{
  "experts_per_token": 1,
  "d_shared_expert": 0,
  "vocab_size": 4526,
  "optimizer": "soap_variant",
  "learning_rate": 0.00911,
  "beta1": 0.95,
  "batch_tokens": 65536,
  "max_seq_len": 1024,
  "train_tokens": 305800000
}
Below are experts of layer 5 (counted from 0) of a mixture-of-experts language model. Rows are named router (the router's row for the expert), gate (a neuron's input weights, with its number), up (a neuron's input weights, with its number) and show model dimensions 0-127. Each number is 50 + 10 x the weight over its row's rms, rounded and kept within 0 to 99.
After each expert's rows: "mostly gets" lists some tokens that are sent to it at least half of the time. This comes from a sample of Wikipedia text that the model never trained on.

# expert 2
router:59 49 47 68 64 58 66 53 49 49 65 58 34 58 48 65 44 56 26 57 43 59 59 65 58 50 50 47 56 52 62 64 73 53 51 50 65 49 57 67 38 59 39 42 56 38 38 44 64 65 55 80 38 65 56 58 50 44 50 48 42 43 48 54 71 59 53 53 42 47 53 42 46 53 51 56 44 43 56 55 35 64 50 56 60 42 45 62 70 53 44 47 67 46 59 38 44 52 34 47 42 22 31 63 47 44 53 48 44 53 50 48 41 42 53 64 59 45 48 53 48 51 37 40 48 69 52 51
gate0:47 52 56 52 54 41 53 51 60 62 65 42 45 63 56 57 55 52 44 61 54 68 60 56 65 56 49 29 51 53 45 45 49 56 52 61 38 51 54 47 54 40 48 46 58 58 54 79 45 51 48 56 43 54 57 70 52 62 43 30 51 51 61 37 58 55 67 47 40 50 50 65 42 45 41 39 54 44 47 51 48 61 61 46 62 31 47 49 27 60 46 54 40 38 67 44 37 41 56 57 48 38 54 53 53 25 38 40 44 67 35 61 29 36 52 47 26 45 47 44 57 55 45 44 35 27 55 36
up0:53 54 52 57 49 47 47 57 47 60 53 57 53 41 52 56 62 43 54 49 35 52 60 34 54 42 51 48 47 49 43 63 63 42 39 43 39 41 43 56 50 49 50 48 47 30 39 59 41 57 46 57 33 40 35 32 50 58 46 65 53 48 47 62 64 73 36 50 52 68 49 62 30 57 73 45 66 54 54 40 50 59 36 32 36 51 72 55 40 44 57 41 52 40 57 56 62 69 64 36 45 66 29 57 62 63 57 49 61 40 52 36 56 74 50 63 60 36 52 60 50 45 49 47 55 63 51 52
mostly gets: " h", " l", " ch", " r", " p", " v"

# expert 13
router:55 60 51 64 48 65 55 50 64 40 65 33 44 65 67 62 41 64 49 54 52 61 52 53 58 48 64 65 62 49 68 57 64 48 62 50 60 56 48 60 29 64 40 57 75 39 47 32 49 64 61 53 45 56 52 54 61 47 63 59 53 58 50 47 55 55 51 59 29 36 60 47 44 62 58 52 62 35 70 59 40 48 59 49 56 48 42 59 57 63 39 61 61 68 59 61 34 46 36 45 59 41 47 56 43 42 44 44 39 36 64 54 45 41 47 56 56 39 42 38 48 49 54 40 54 59 39 38
gate0:63 49 43 45 46 58 49 69 52 56 33 44 47 60 52 60 54 56 53 35 51 48 56 49 57 48 51 42 56 42 44 52 34 34 63 49 46 48 59 63 29 67 60 66 61 37 48 38 60 59 51 31 50 67 46 56 52 44 46 49 41 65 53 70 68 56 32 47 40 51 52 49 33 53 67 44 68 44 45 57 45 59 50 59 46 45 56 50 35 48 39 61 31 28 65 46 37 76 56 70 57 48 41 54 46 46 42 48 41 48 54 46 55 50 60 45 50 61 52 63 64 39 42 67 41 63 54 39
up0:58 45 49 65 35 53 44 49 50 50 68 43 52 35 66 44 43 43 41 53 33 41 48 62 32 55 45 56 45 48 58 45 54 62 49 52 50 42 41 65 56 63 48 48 68 37 50 59 29 49 63 66 69 50 68 50 59 58 64 59 39 49 53 59 42 30 51 63 60 66 42 41 41 33 43 52 36 46 49 52 51 51 60 49 56 52 46 53 55 62 44 29 55 77 51 42 35 34 42 52 58 58 48 42 61 51 76 46 46 35 67 58 32 53 50 49 62 48 44 38 52 45 65 48 52 38 48 48
mostly gets: "ford", "ington", " Jones", " Racing", " School", " Smith"

# expert 22
router:49 56 46 57 36 51 52 55 58 54 67 47 49 67 58 44 39 70 49 52 43 60 70 46 71 50 57 70 60 50 65 61 67 52 56 59 57 57 70 70 53 54 27 49 66 46 53 52 37 60 56 65 38 51 52 72 49 40 67 62 54 45 52 40 62 68 51 62 44 52 39 48 56 52 63 47 48 44 51 58 52 59 60 62 45 50 39 63 59 61 34 67 61 54 46 37 41 54 41 58 36 36 45 51 57 37 46 45 41 52 55 50 44 60 37 57 57 50 38 34 51 46 51 34 67 53 41 53
gate0:66 41 40 57 41 46 55 61 60 43 59 55 63 42 41 69 57 41 58 51 52 62 58 55 43 47 48 40 35 44 47 46 67 61 51 65 43 35 45 42 73 52 56 43 64 53 42 46 32 65 46 48 43 62 58 64 71 50 63 46 67 42 76 51 41 60 54 47 53 39 62 54 58 42 43 50 27 69 50 43 45 56 50 60 56 43 62 38 62 36 35 41 31 54 40 42 55 44 45 40 51 45 47 52 49 58 23 48 37 40 43 47 42 51 50 54 56 40 47 62 44 56 53 35 46 39 42 49
up0:51 40 47 42 67 47 59 43 54 46 57 50 48 37 48 62 52 46 66 49 50 65 42 39 53 45 43 68 43 38 44 58 60 43 29 55 48 42 49 38 62 70 35 50 39 66 59 42 50 53 51 45 51 54 48 64 53 61 57 51 59 43 61 41 44 46 49 53 29 26 50 52 58 61 51 55 41 67 64 47 66 65 43 42 49 51 25 68 52 39 42 30 43 56 40 39 44 67 55 66 52 36 37 57 63 47 43 52 42 59 61 43 53 40 53 62 59 54 51 53 32 40 37 35 63 38 39 46
mostly gets: " would", " used", " made", " took", " began", " released"

# expert 15
router:65 59 38 66 58 65 56 59 44 47 57 38 43 57 58 51 47 54 40 66 40 73 70 49 50 54 66 54 57 44 71 72 53 52 68 56 71 56 73 59 48 75 48 54 61 44 34 48 41 61 63 51 51 45 47 68 54 56 50 47 51 63 35 36 60 61 61 57 44 47 57 59 54 66 53 54 46 43 54 62 47 49 55 56 61 47 56 54 63 60 53 56 50 62 51 43 52 58 43 67 59 48 42 54 53 49 61 55 47 49 41 35 28 55 45 51 65 40 50 36 45 56 49 55 67 64 34 55
gate0:38 49 39 60 58 58 50 51 43 47 47 57 46 66 35 67 34 70 64 42 68 29 52 56 50 60 50 48 64 54 52 47 48 47 52 59 63 63 50 44 59 56 38 37 49 48 51 39 56 53 50 52 46 57 52 48 65 60 65 43 44 53 61 71 28 40 51 48 58 58 51 48 28 44 51 71 43 47 48 69 59 35 44 47 46 38 52 66 32 47 54 68 50 59 36 58 59 46 45 36 54 68 69 32 62 56 50 62 57 54 46 49 25 50 59 56 35 57 56 42 48 51 44 39 41 53 39 43
up0:46 42 37 59 68 41 60 56 44 62 54 43 50 54 58 64 58 49 52 64 55 70 52 48 43 44 30 42 40 38 50 55 43 59 41 50 70 57 50 39 47 52 32 41 46 47 48 41 54 38 34 30 52 48 45 54 52 47 53 58 55 51 71 49 56 60 47 53 31 58 41 53 36 52 46 38 43 46 52 37 50 48 30 56 41 44 38 60 52 58 59 43 53 63 65 49 60 44 28 63 63 62 33 50 53 48 60 40 60 68 54 73 52 59 29 46 56 55 70 50 43 47 50 29 40 35 43 61
mostly gets: " and", " which", " but", " or", " who", " where"

# expert 10
router:57 74 45 67 51 42 56 62 51 33 57 35 41 57 50 62 56 60 45 57 48 55 47 63 54 56 66 65 55 50 57 55 57 39 76 51 55 50 47 51 32 63 38 69 64 30 49 39 42 62 60 48 54 64 68 58 52 50 54 46 48 64 51 48 65 56 60 69 51 41 53 56 54 47 62 36 64 49 52 58 41 39 41 52 43 56 54 64 63 59 50 74 72 54 44 56 36 45 35 59 46 44 47 52 50 54 63 28 47 44 41 47 40 43 50 57 59 48 47 45 37 64 51 46 44 51 33 44
gate0:63 70 52 44 45 33 45 51 38 46 65 52 51 42 46 41 47 26 47 46 65 63 50 48 49 52 49 67 58 69 61 65 42 49 56 53 70 44 49 41 46 52 54 48 55 54 53 54 51 43 49 41 50 57 58 63 45 58 49 37 47 34 50 57 64 57 38 77 49 43 62 53 42 45 36 34 58 72 48 45 39 65 51 60 52 57 60 50 69 37 52 53 43 51 44 48 30 38 61 28 45 60 46 57 40 48 65 59 44 41 55 67 27 50 51 52 69 53 50 36 54 64 53 60 58 60 50 52
up0:71 56 53 62 38 56 54 45 40 52 47 43 53 48 44 33 54 34 50 54 52 48 33 56 38 45 40 63 45 38 43 65 47 51 53 41 58 56 49 47 58 39 75 53 62 41 45 50 56 48 60 35 53 65 42 52 37 53 65 35 60 53 66 59 78 55 56 59 25 48 38 65 49 61 53 43 53 58 39 63 34 59 53 67 60 49 42 55 62 42 47 62 46 50 33 57 24 38 63 40 48 55 56 54 49 59 50 67 62 37 47 46 48 51 45 48 53 51 66 50 43 52 65 50 60 54 32 47
mostly gets: "idae", " species", "ii", " plant", "ora", "ae"

# expert 14
router:59 64 48 69 52 64 58 58 59 35 63 46 41 65 59 63 49 63 40 64 46 62 54 59 62 54 61 61 66 40 66 61 58 57 59 50 58 50 56 59 42 62 42 53 65 33 42 40 48 61 68 65 47 53 60 61 63 47 50 58 52 60 37 41 64 63 57 58 38 40 60 45 57 63 60 44 59 46 68 63 37 47 48 47 54 60 43 61 66 63 50 63 59 65 51 54 36 53 32 56 62 35 44 61 51 43 53 48 40 52 42 41 38 54 43 57 61 41 44 36 46 62 45 42 53 63 34 38
gate0:61 41 48 62 48 51 47 56 47 55 41 31 64 54 59 59 55 59 58 54 43 50 54 49 51 66 33 48 64 62 56 67 50 43 25 42 35 51 55 54 33 45 40 34 55 42 54 62 57 54 51 56 46 29 54 56 27 44 46 48 63 42 55 67 67 51 60 44 50 48 46 56 75 61 51 34 44 51 65 50 34 46 56 74 36 62 55 66 64 41 43 60 55 44 43 48 57 63 63 34 61 44 48 47 39 44 61 56 43 46 25 57 44 51 43 50 57 48 54 52 66 63 47 51 45 50 67 52
up0:45 49 64 47 51 57 73 52 50 69 49 57 58 45 46 47 40 45 40 39 40 44 69 46 60 59 21 31 60 44 63 60 45 50 54 56 55 48 64 52 44 31 58 29 42 51 57 40 63 45 44 52 49 34 45 46 42 40 57 50 53 50 43 51 73 52 47 30 61 51 50 51 47 62 60 33 47 38 63 53 37 68 36 60 64 52 52 42 56 58 50 79 40 44 45 58 47 47 73 46 46 34 47 63 52 51 46 40 46 42 61 56 51 64 56 43 59 40 63 44 33 57 49 48 48 55 47 48
mostly gets: "ER", " Ver", " Ju", " FRA", " ITA", "EL"

# expert 1
router:45 63 52 55 57 55 57 60 50 39 53 41 43 61 54 55 54 51 46 49 59 64 60 65 64 62 55 56 68 46 55 67 58 42 42 57 56 34 52 65 39 57 58 63 49 43 39 53 48 56 60 58 59 49 45 58 52 58 61 57 60 62 32 31 65 65 67 40 45 55 56 49 48 68 55 48 44 33 59 59 37 54 48 48 66 59 61 50 57 65 45 57 71 52 51 56 41 56 42 67 39 44 51 52 58 50 59 33 44 48 41 61 25 42 63 57 59 37 33 40 42 76 47 52 62 66 47 56
gate0:52 51 49 40 42 46 53 57 63 37 51 56 47 50 51 54 42 37 45 60 64 39 53 44 33 53 54 56 46 40 58 66 57 43 49 49 45 57 52 65 51 44 77 41 65 40 48 43 49 47 41 60 63 42 35 53 57 33 70 64 50 47 36 29 55 56 42 39 44 20 61 61 54 41 44 33 42 62 30 53 72 49 63 44 30 40 58 43 45 40 44 61 54 60 41 45 47 41 52 55 56 49 52 47 68 31 55 45 35 71 48 56 56 48 51 53 40 43 65 56 57 46 43 38 55 58 63 47
up0:41 54 35 56 41 42 51 78 54 46 61 52 50 56 44 39 57 34 21 53 60 56 56 49 52 49 50 57 58 55 40 54 36 42 45 39 51 53 46 44 58 34 64 60 55 50 63 58 56 35 56 57 21 51 52 68 65 41 40 42 42 53 50 48 60 43 48 51 49 41 69 52 44 54 40 41 54 46 60 46 71 55 59 33 52 47 52 36 31 52 48 49 38 59 51 46 37 51 59 45 55 56 39 32 32 52 45 40 45 51 47 44 46 75 35 57 47 36 60 50 52 72 63 64 45 51 60 44
mostly gets: ":", "):", " include", "=", " :", " ="

# expert 5
router:69 60 44 56 68 64 51 57 50 60 58 50 39 71 53 51 54 60 47 65 50 69 51 66 55 42 69 57 57 49 55 44 63 60 59 32 62 45 66 65 50 64 36 52 52 49 17 33 28 59 51 62 48 53 48 54 50 46 49 61 52 57 51 30 69 54 65 60 41 48 64 44 47 55 67 37 49 46 61 50 48 44 59 50 45 51 51 52 69 65 49 49 57 58 39 37 49 53 43 45 48 48 55 36 64 42 50 43 48 48 56 40 47 39 34 47 52 29 42 52 40 49 45 43 56 59 37 54
gate0:59 44 56 74 46 31 49 49 29 43 49 60 43 43 62 47 42 39 43 43 46 58 45 50 66 38 51 44 73 50 58 44 54 27 47 65 40 44 61 73 63 31 49 44 50 48 38 52 56 40 47 62 38 57 50 54 55 48 52 48 54 46 44 59 58 20 61 48 53 55 28 50 59 33 57 48 50 53 51 48 65 51 56 64 50 51 47 58 42 52 46 72 54 51 42 57 67 46 41 31 56 27 61 39 49 42 67 40 61 50 55 57 43 64 51 51 54 44 58 44 31 56 57 41 49 46 54 54
up0:49 50 29 54 39 59 38 62 63 49 56 47 33 53 60 39 52 56 62 52 41 57 54 56 50 44 63 44 40 46 42 57 63 63 54 50 47 59 56 51 68 49 37 48 53 45 50 60 35 27 58 40 56 51 67 32 47 51 40 64 43 53 43 29 62 50 45 49 43 49 53 47 42 45 36 59 49 48 37 42 41 35 55 41 37 46 56 74 30 38 67 72 47 45 70 55 39 52 68 49 39 45 45 61 49 38 72 45 54 68 47 43 43 46 58 59 46 52 53 41 45 38 51 65 59 56 40 64
mostly gets: " more", " most", " only", " long", " both", " well"

# expert 0
router:71 76 40 63 53 60 51 43 51 48 67 52 43 65 63 62 46 67 52 63 35 49 65 63 59 65 50 64 57 41 58 50 56 45 67 56 54 55 55 68 55 60 53 54 55 39 43 38 46 60 63 66 51 48 57 64 67 51 70 61 49 53 43 46 66 71 65 51 48 54 64 49 54 45 76 51 57 50 67 53 47 53 57 45 63 59 50 62 53 55 45 51 56 54 50 50 29 61 37 46 47 41 47 53 49 44 47 43 41 60 51 36 36 49 43 66 65 43 41 41 51 65 54 41 58 66 49 54
gate0:59 67 55 49 54 68 37 56 44 38 53 59 59 35 53 47 61 57 47 64 34 28 55 48 55 53 71 46 63 51 52 65 56 45 55 42 56 47 77 51 53 54 62 50 47 60 42 61 50 72 48 54 57 48 44 61 48 48 51 44 41 41 53 35 55 46 67 43 52 53 52 59 49 42 49 55 42 59 65 56 58 52 69 52 37 57 56 58 56 23 43 46 46 43 51 47 30 56 56 52 42 56 50 47 37 56 41 67 15 33 50 43 41 61 39 66 37 51 48 51 54 44 61 62 54 40 46 48
up0:49 46 48 62 63 52 61 61 37 56 48 57 54 51 43 43 47 44 61 56 67 52 41 35 43 56 65 37 39 43 52 60 45 49 35 66 48 40 47 39 38 70 39 29 45 53 48 44 48 51 41 49 61 44 42 50 35 35 46 56 38 43 29 36 50 38 51 62 53 52 48 57 45 59 57 55 49 48 57 54 43 43 54 55 54 63 53 60 27 66 55 34 71 55 43 58 40 43 38 42 35 63 48 58 35 45 42 48 52 45 65 36 50 38 61 51 28 62 60 60 42 57 53 47 53 17 47 39
mostly gets: "199", " 195", " 2023", " 193", " 2017", " 2019"

# expert 18
router:62 62 45 59 50 48 62 60 66 45 59 61 42 51 58 63 56 58 39 63 53 62 53 51 63 42 60 74 53 46 60 49 59 57 53 63 59 46 61 76 46 70 48 65 55 38 38 36 47 57 60 52 46 66 55 59 53 60 50 69 48 56 50 60 59 68 71 39 40 51 52 43 50 61 56 44 59 47 52 50 45 43 34 43 58 64 49 72 60 68 43 73 60 49 35 54 30 55 43 47 65 29 48 53 51 52 35 49 57 43 46 50 42 63 57 41 52 51 56 57 59 44 47 41 58 56 35 47
gate0:64 36 34 56 58 50 40 60 65 55 58 54 59 49 62 39 55 57 44 50 50 44 61 45 43 51 62 62 37 54 38 42 54 39 53 46 37 54 64 44 60 54 56 58 62 52 45 52 47 45 27 53 47 45 51 67 47 63 54 65 27 56 50 70 49 62 49 62 26 30 58 33 63 41 46 43 56 42 59 47 69 44 44 44 58 77 45 54 49 47 38 49 43 43 44 29 31 66 49 42 42 44 42 47 37 52 56 43 61 54 59 46 60 75 46 69 51 48 46 53 56 58 47 56 48 50 56 45
up0:37 42 36 46 54 28 49 54 39 38 59 40 50 45 47 48 55 43 36 42 40 51 70 47 34 50 53 60 46 54 44 29 57 45 24 54 72 61 56 54 44 43 38 68 64 55 57 57 33 48 45 34 61 47 53 47 26 58 59 58 47 44 59 67 57 60 43 49 35 68 46 47 49 49 50 37 63 53 60 61 51 47 61 54 38 61 57 48 51 60 49 65 44 58 45 30 23 42 46 42 56 60 53 52 63 57 44 45 40 48 49 43 46 47 51 59 55 58 56 64 54 45 60 61 48 34 42 32
mostly gets: " population", " age", " Candidate", "%)", " census", " country"

# expert 12
router:52 56 52 62 57 53 56 55 50 52 58 46 36 67 51 63 50 47 42 56 50 62 64 73 65 73 58 64 63 36 58 67 57 42 45 44 53 39 59 62 47 59 45 46 62 42 42 41 55 53 62 51 42 50 54 63 55 53 57 50 53 66 35 44 46 83 47 54 39 28 62 51 46 59 57 47 57 44 59 74 46 64 48 47 50 49 52 52 57 67 45 74 61 69 64 55 36 42 40 50 49 41 47 50 47 39 58 48 48 49 43 54 37 53 49 57 56 30 48 43 39 73 41 49 52 58 43 48
gate0:63 62 30 57 55 41 42 58 53 55 46 41 70 57 44 50 38 47 70 46 40 64 57 51 54 63 39 58 52 48 54 43 52 24 40 73 41 41 58 52 54 48 49 56 72 66 47 37 54 56 64 47 63 44 56 65 57 57 50 55 39 41 51 56 50 28 37 61 51 57 76 43 58 58 46 38 47 40 55 55 53 48 53 53 54 49 60 44 43 52 49 59 48 42 51 58 52 65 57 47 44 55 51 52 41 40 45 49 49 32 62 28 60 35 67 45 42 56 19 45 54 55 34 55 65 42 45 48
up0:49 26 51 50 49 63 59 49 51 54 53 41 35 48 52 55 59 57 41 45 45 47 64 49 45 52 56 41 32 51 51 73 41 63 45 32 61 58 35 55 46 50 45 54 39 52 65 49 47 40 40 22 41 48 64 47 47 40 45 46 59 45 43 42 68 59 59 52 48 64 44 43 44 56 67 59 41 54 55 52 45 52 45 64 35 28 58 55 51 63 36 51 57 65 41 42 63 45 41 48 44 55 40 32 61 66 54 47 44 77 46 58 49 66 50 63 43 58 55 59 63 43 43 41 31 52 47 27
mostly gets: " —;", "%;", " |", " ·", ";", ");"

# expert 19
router:66 55 48 63 44 67 54 60 67 30 76 63 41 60 63 59 51 67 30 60 40 62 53 39 62 55 58 59 59 47 66 40 52 51 44 40 51 44 66 71 47 61 43 47 49 41 52 41 41 63 54 51 43 59 68 64 60 55 47 45 50 53 47 47 58 57 63 70 45 36 62 48 48 44 63 51 50 51 54 56 38 48 55 53 46 51 62 45 61 56 55 60 45 71 56 50 36 49 42 41 48 42 35 66 43 48 48 42 33 48 64 28 45 51 51 65 58 46 41 37 49 53 36 43 51 68 49 43
gate0:76 52 50 38 47 61 51 50 46 27 48 56 47 36 43 62 61 55 46 54 41 42 51 45 62 44 52 55 54 47 42 60 51 41 60 37 62 40 58 57 55 37 41 29 49 54 51 45 50 64 64 20 48 42 53 46 48 50 55 47 65 45 56 46 80 39 70 58 38 69 49 65 54 54 63 62 49 41 50 60 55 44 48 58 36 29 65 44 54 45 49 38 66 53 53 43 39 45 62 60 48 34 49 42 48 44 48 56 54 60 52 40 44 56 50 61 69 30 48 44 64 33 44 45 43 43 50 57
up0:45 48 52 49 50 41 54 67 54 39 43 62 49 44 40 59 52 56 57 53 77 41 59 42 45 49 55 35 40 52 40 57 50 37 59 54 58 46 58 68 40 36 52 53 50 36 45 51 54 60 42 33 52 41 48 62 36 45 62 47 56 57 43 54 94 53 50 41 54 64 49 51 36 37 54 78 45 47 42 49 53 46 48 61 35 45 49 50 49 46 58 45 47 49 41 57 35 62 46 38 42 58 59 54 42 39 47 61 43 49 61 64 49 61 47 57 78 36 47 60 64 49 51 44 70 38 55 58
mostly gets: " un", " comp", " part", " ext", " int", " def"

# expert 16
router:46 46 37 56 48 63 77 55 56 61 61 50 34 60 62 64 48 65 44 57 47 56 46 53 57 55 56 58 68 29 59 66 60 44 56 56 56 49 58 54 43 66 40 56 57 30 46 45 36 78 55 53 57 61 53 67 49 45 42 46 44 55 49 44 66 55 58 60 48 53 57 45 61 53 59 56 57 46 63 57 57 46 48 43 45 47 50 62 61 61 62 53 55 72 56 44 37 62 30 63 53 53 32 70 65 46 43 58 52 60 45 53 48 47 51 52 49 40 29 48 38 52 39 54 57 60 34 31
gate0:41 57 55 51 48 43 54 54 39 32 65 52 55 66 52 35 55 52 47 66 57 47 44 41 41 56 81 51 33 59 55 53 53 29 61 45 47 40 56 37 54 36 31 72 60 57 34 46 56 64 54 35 49 56 46 48 53 44 47 60 42 49 55 52 67 65 49 68 64 60 52 47 52 46 42 55 56 64 51 55 56 40 34 58 55 44 61 51 60 55 41 40 51 52 52 51 53 57 62 43 50 53 54 31 24 62 52 53 56 50 45 29 49 53 42 36 48 42 66 43 62 55 44 49 58 36 25 59
up0:63 57 60 74 30 46 40 52 63 43 35 65 53 38 67 57 60 57 53 51 37 49 61 47 55 39 54 26 45 46 43 56 71 48 45 59 54 54 43 55 66 52 55 50 62 60 54 52 42 40 54 43 46 33 28 39 42 65 48 52 36 47 56 34 59 48 53 28 54 53 37 50 58 50 48 40 35 46 56 69 45 38 47 56 59 60 53 51 37 50 48 46 64 41 48 37 41 52 41 57 53 46 40 53 58 57 31 39 29 64 56 68 61 35 49 47 44 43 52 44 43 47 49 67 63 62 50 41
mostly gets: " N", "n", " n", "N", " Nor", " Dan"

# expert 8
router:46 58 50 64 59 69 64 62 63 36 65 53 46 59 58 52 43 58 40 56 51 57 51 54 54 66 61 56 68 41 60 52 55 58 49 48 51 61 68 59 45 60 49 67 62 38 36 41 54 69 71 59 42 54 54 68 55 39 54 62 50 63 33 46 55 59 54 63 43 40 65 44 57 70 62 44 60 53 62 53 42 41 40 57 48 73 50 50 66 64 55 67 60 55 48 55 32 52 33 57 63 31 53 53 49 39 60 52 47 61 43 40 47 60 43 56 53 36 41 47 50 58 44 37 56 51 39 40
gate0:64 41 73 32 50 42 50 52 52 49 62 56 38 51 30 41 52 52 44 50 29 47 53 48 51 60 58 73 47 43 43 63 51 55 40 43 35 60 64 54 61 51 59 50 57 48 42 45 56 55 58 46 54 52 67 70 49 44 57 47 41 27 50 52 62 49 47 65 44 44 77 37 31 56 55 53 48 52 44 54 37 35 46 55 57 61 38 42 51 55 45 44 60 47 65 61 53 45 46 75 51 41 49 55 60 29 63 64 53 49 50 49 63 66 47 51 37 41 63 53 41 52 57 53 30 57 56 33
up0:38 45 31 60 60 59 40 41 56 52 43 36 36 64 59 46 46 47 70 38 77 60 57 58 54 57 39 39 36 39 55 39 48 43 56 55 44 40 53 47 69 31 47 43 59 51 51 53 51 47 56 54 68 45 53 50 58 38 55 61 54 51 57 46 38 45 52 54 45 50 33 64 70 53 38 39 69 37 29 52 64 53 40 34 61 38 62 55 61 47 69 54 41 63 43 54 52 46 45 54 64 67 37 45 38 64 39 40 43 61 47 48 48 50 47 52 55 60 41 48 48 49 40 47 70 69 44 55
mostly gets: "\\", " \\", " Coll", " Camb", " Cal", " Dou"

# expert 23
router:60 61 47 70 52 63 57 59 60 35 62 47 43 64 59 61 49 64 40 61 44 63 56 60 62 55 62 61 66 38 67 60 58 54 59 51 61 50 56 60 41 61 42 54 66 32 41 40 47 60 68 64 45 53 60 59 64 47 50 58 54 62 39 42 64 62 56 55 41 38 60 45 56 61 62 45 60 48 68 64 38 45 48 44 53 58 42 65 65 62 50 63 59 65 52 54 34 54 33 56 62 38 45 59 52 43 54 50 39 50 42 41 37 55 43 58 58 42 40 34 45 59 47 41 53 64 35 38
gate0:57 59 55 41 46 55 35 46 34 68 48 54 51 54 61 63 44 52 42 52 45 34 53 66 59 37 37 51 65 40 66 62 54 61 58 47 50 57 59 37 41 60 53 37 70 61 53 55 37 62 61 52 36 41 45 58 28 53 52 36 54 41 53 43 62 64 36 59 60 47 39 38 65 43 49 55 56 51 47 45 41 46 41 63 44 44 56 56 36 57 46 52 69 49 44 29 30 45 67 69 52 49 50 52 55 30 58 66 48 40 59 53 52 38 58 56 57 47 52 52 69 48 59 55 65 34 63 63
up0:55 62 55 59 70 65 58 59 53 55 58 41 57 40 38 37 43 45 45 41 67 40 54 31 50 37 62 46 51 70 60 52 55 50 44 57 51 46 19 58 40 64 48 42 55 38 61 53 48 37 55 38 56 48 50 40 46 42 58 63 38 54 47 40 50 48 62 56 39 50 41 57 52 45 62 51 19 69 42 54 51 45 47 38 70 50 65 46 38 46 59 38 54 53 52 54 56 48 46 58 51 49 37 65 37 46 43 51 51 41 55 36 51 62 66 36 46 42 56 59 37 57 43 36 52 72 36 38
mostly gets: "\"", " police", "\")", "airs", " aircraft", " others"

# expert 21
router:49 67 40 55 53 55 52 44 52 31 55 58 48 59 60 66 54 65 52 61 59 60 56 60 64 65 60 65 55 29 59 56 67 61 59 41 60 43 51 50 39 52 47 51 65 37 43 55 44 68 64 61 51 50 44 55 48 67 50 49 45 52 39 50 48 48 43 57 40 49 47 37 42 51 79 49 51 29 70 56 37 71 40 40 45 59 42 57 60 67 60 54 59 62 59 53 43 62 39 54 52 36 53 56 46 32 52 49 38 51 48 42 52 44 37 66 47 42 44 28 50 60 47 41 61 67 49 53
gate0:47 52 47 45 49 45 44 54 43 57 48 74 41 52 28 46 45 52 60 48 34 50 41 61 47 46 69 36 48 51 47 32 42 58 56 45 41 64 51 40 49 61 60 56 44 49 49 48 31 54 43 67 54 35 65 61 66 44 60 51 42 58 44 43 43 39 44 43 42 54 29 52 66 49 57 44 57 26 48 56 57 55 55 44 55 58 70 46 52 61 57 54 58 58 49 38 52 49 52 64 51 46 46 43 39 76 50 60 73 61 48 36 39 29 52 22 58 56 43 47 58 60 54 41 40 39 38 51
up0:59 48 56 57 36 38 66 55 51 66 45 58 44 44 45 60 55 58 45 42 48 33 67 44 57 53 43 44 50 59 51 51 48 51 64 44 52 70 36 66 70 63 40 69 70 46 44 41 63 39 64 40 42 45 42 47 54 59 52 53 57 44 50 56 56 46 48 60 73 55 46 65 69 51 32 68 50 56 39 35 41 32 54 40 51 50 58 49 50 27 32 49 57 37 54 55 56 49 43 42 44 48 62 54 63 47 35 65 48 34 37 55 47 66 68 59 50 43 57 51 57 49 55 49 40 60 41 40
mostly gets: "ah", " Kh", "gh", " Pak", " Ak", "han"

# expert 9
router:59 63 48 71 53 64 58 56 61 35 64 47 40 66 61 61 47 63 40 64 46 62 54 59 62 53 61 61 64 40 66 60 57 56 59 50 59 50 55 60 40 62 44 54 64 33 41 39 47 61 68 65 47 52 59 63 65 49 52 58 52 59 40 41 63 63 57 57 39 41 60 46 59 62 61 42 59 45 68 63 38 46 47 47 54 59 42 61 66 64 50 63 59 66 53 56 34 52 34 56 61 35 44 59 52 43 53 47 41 52 42 41 38 55 42 56 60 40 43 36 46 62 45 43 54 64 35 37
gate0:76 60 45 52 58 32 46 61 57 30 62 56 53 64 42 38 58 40 49 46 51 70 48 52 61 50 37 41 40 53 57 55 26 30 48 66 61 46 51 47 72 31 51 56 55 51 71 57 41 62 46 65 46 41 49 52 53 50 54 58 47 47 36 62 50 51 54 56 47 44 39 65 68 43 50 33 61 53 49 47 54 58 43 49 57 39 62 49 41 67 64 44 48 51 51 50 50 48 37 41 57 38 40 47 55 77 35 48 51 35 53 42 53 53 64 59 44 47 59 52 56 47 31 58 52 40 46 63
up0:46 49 40 53 35 47 39 54 60 57 64 35 40 40 52 47 72 46 64 55 65 53 50 41 58 53 67 53 41 71 40 41 53 51 54 54 65 54 34 49 61 46 44 58 62 39 47 46 63 33 41 52 49 54 36 58 55 56 52 58 38 42 63 60 55 46 46 51 45 53 32 43 71 45 42 30 48 34 49 47 61 59 38 42 67 39 49 59 50 54 57 57 39 68 50 53 54 55 48 44 39 53 46 51 48 56 56 43 57 44 45 40 58 56 56 77 62 46 54 45 43 22 49 36 48 35 25 63
mostly gets: " Bro", " South", " Jim", " Mor", " Mike", " Chris"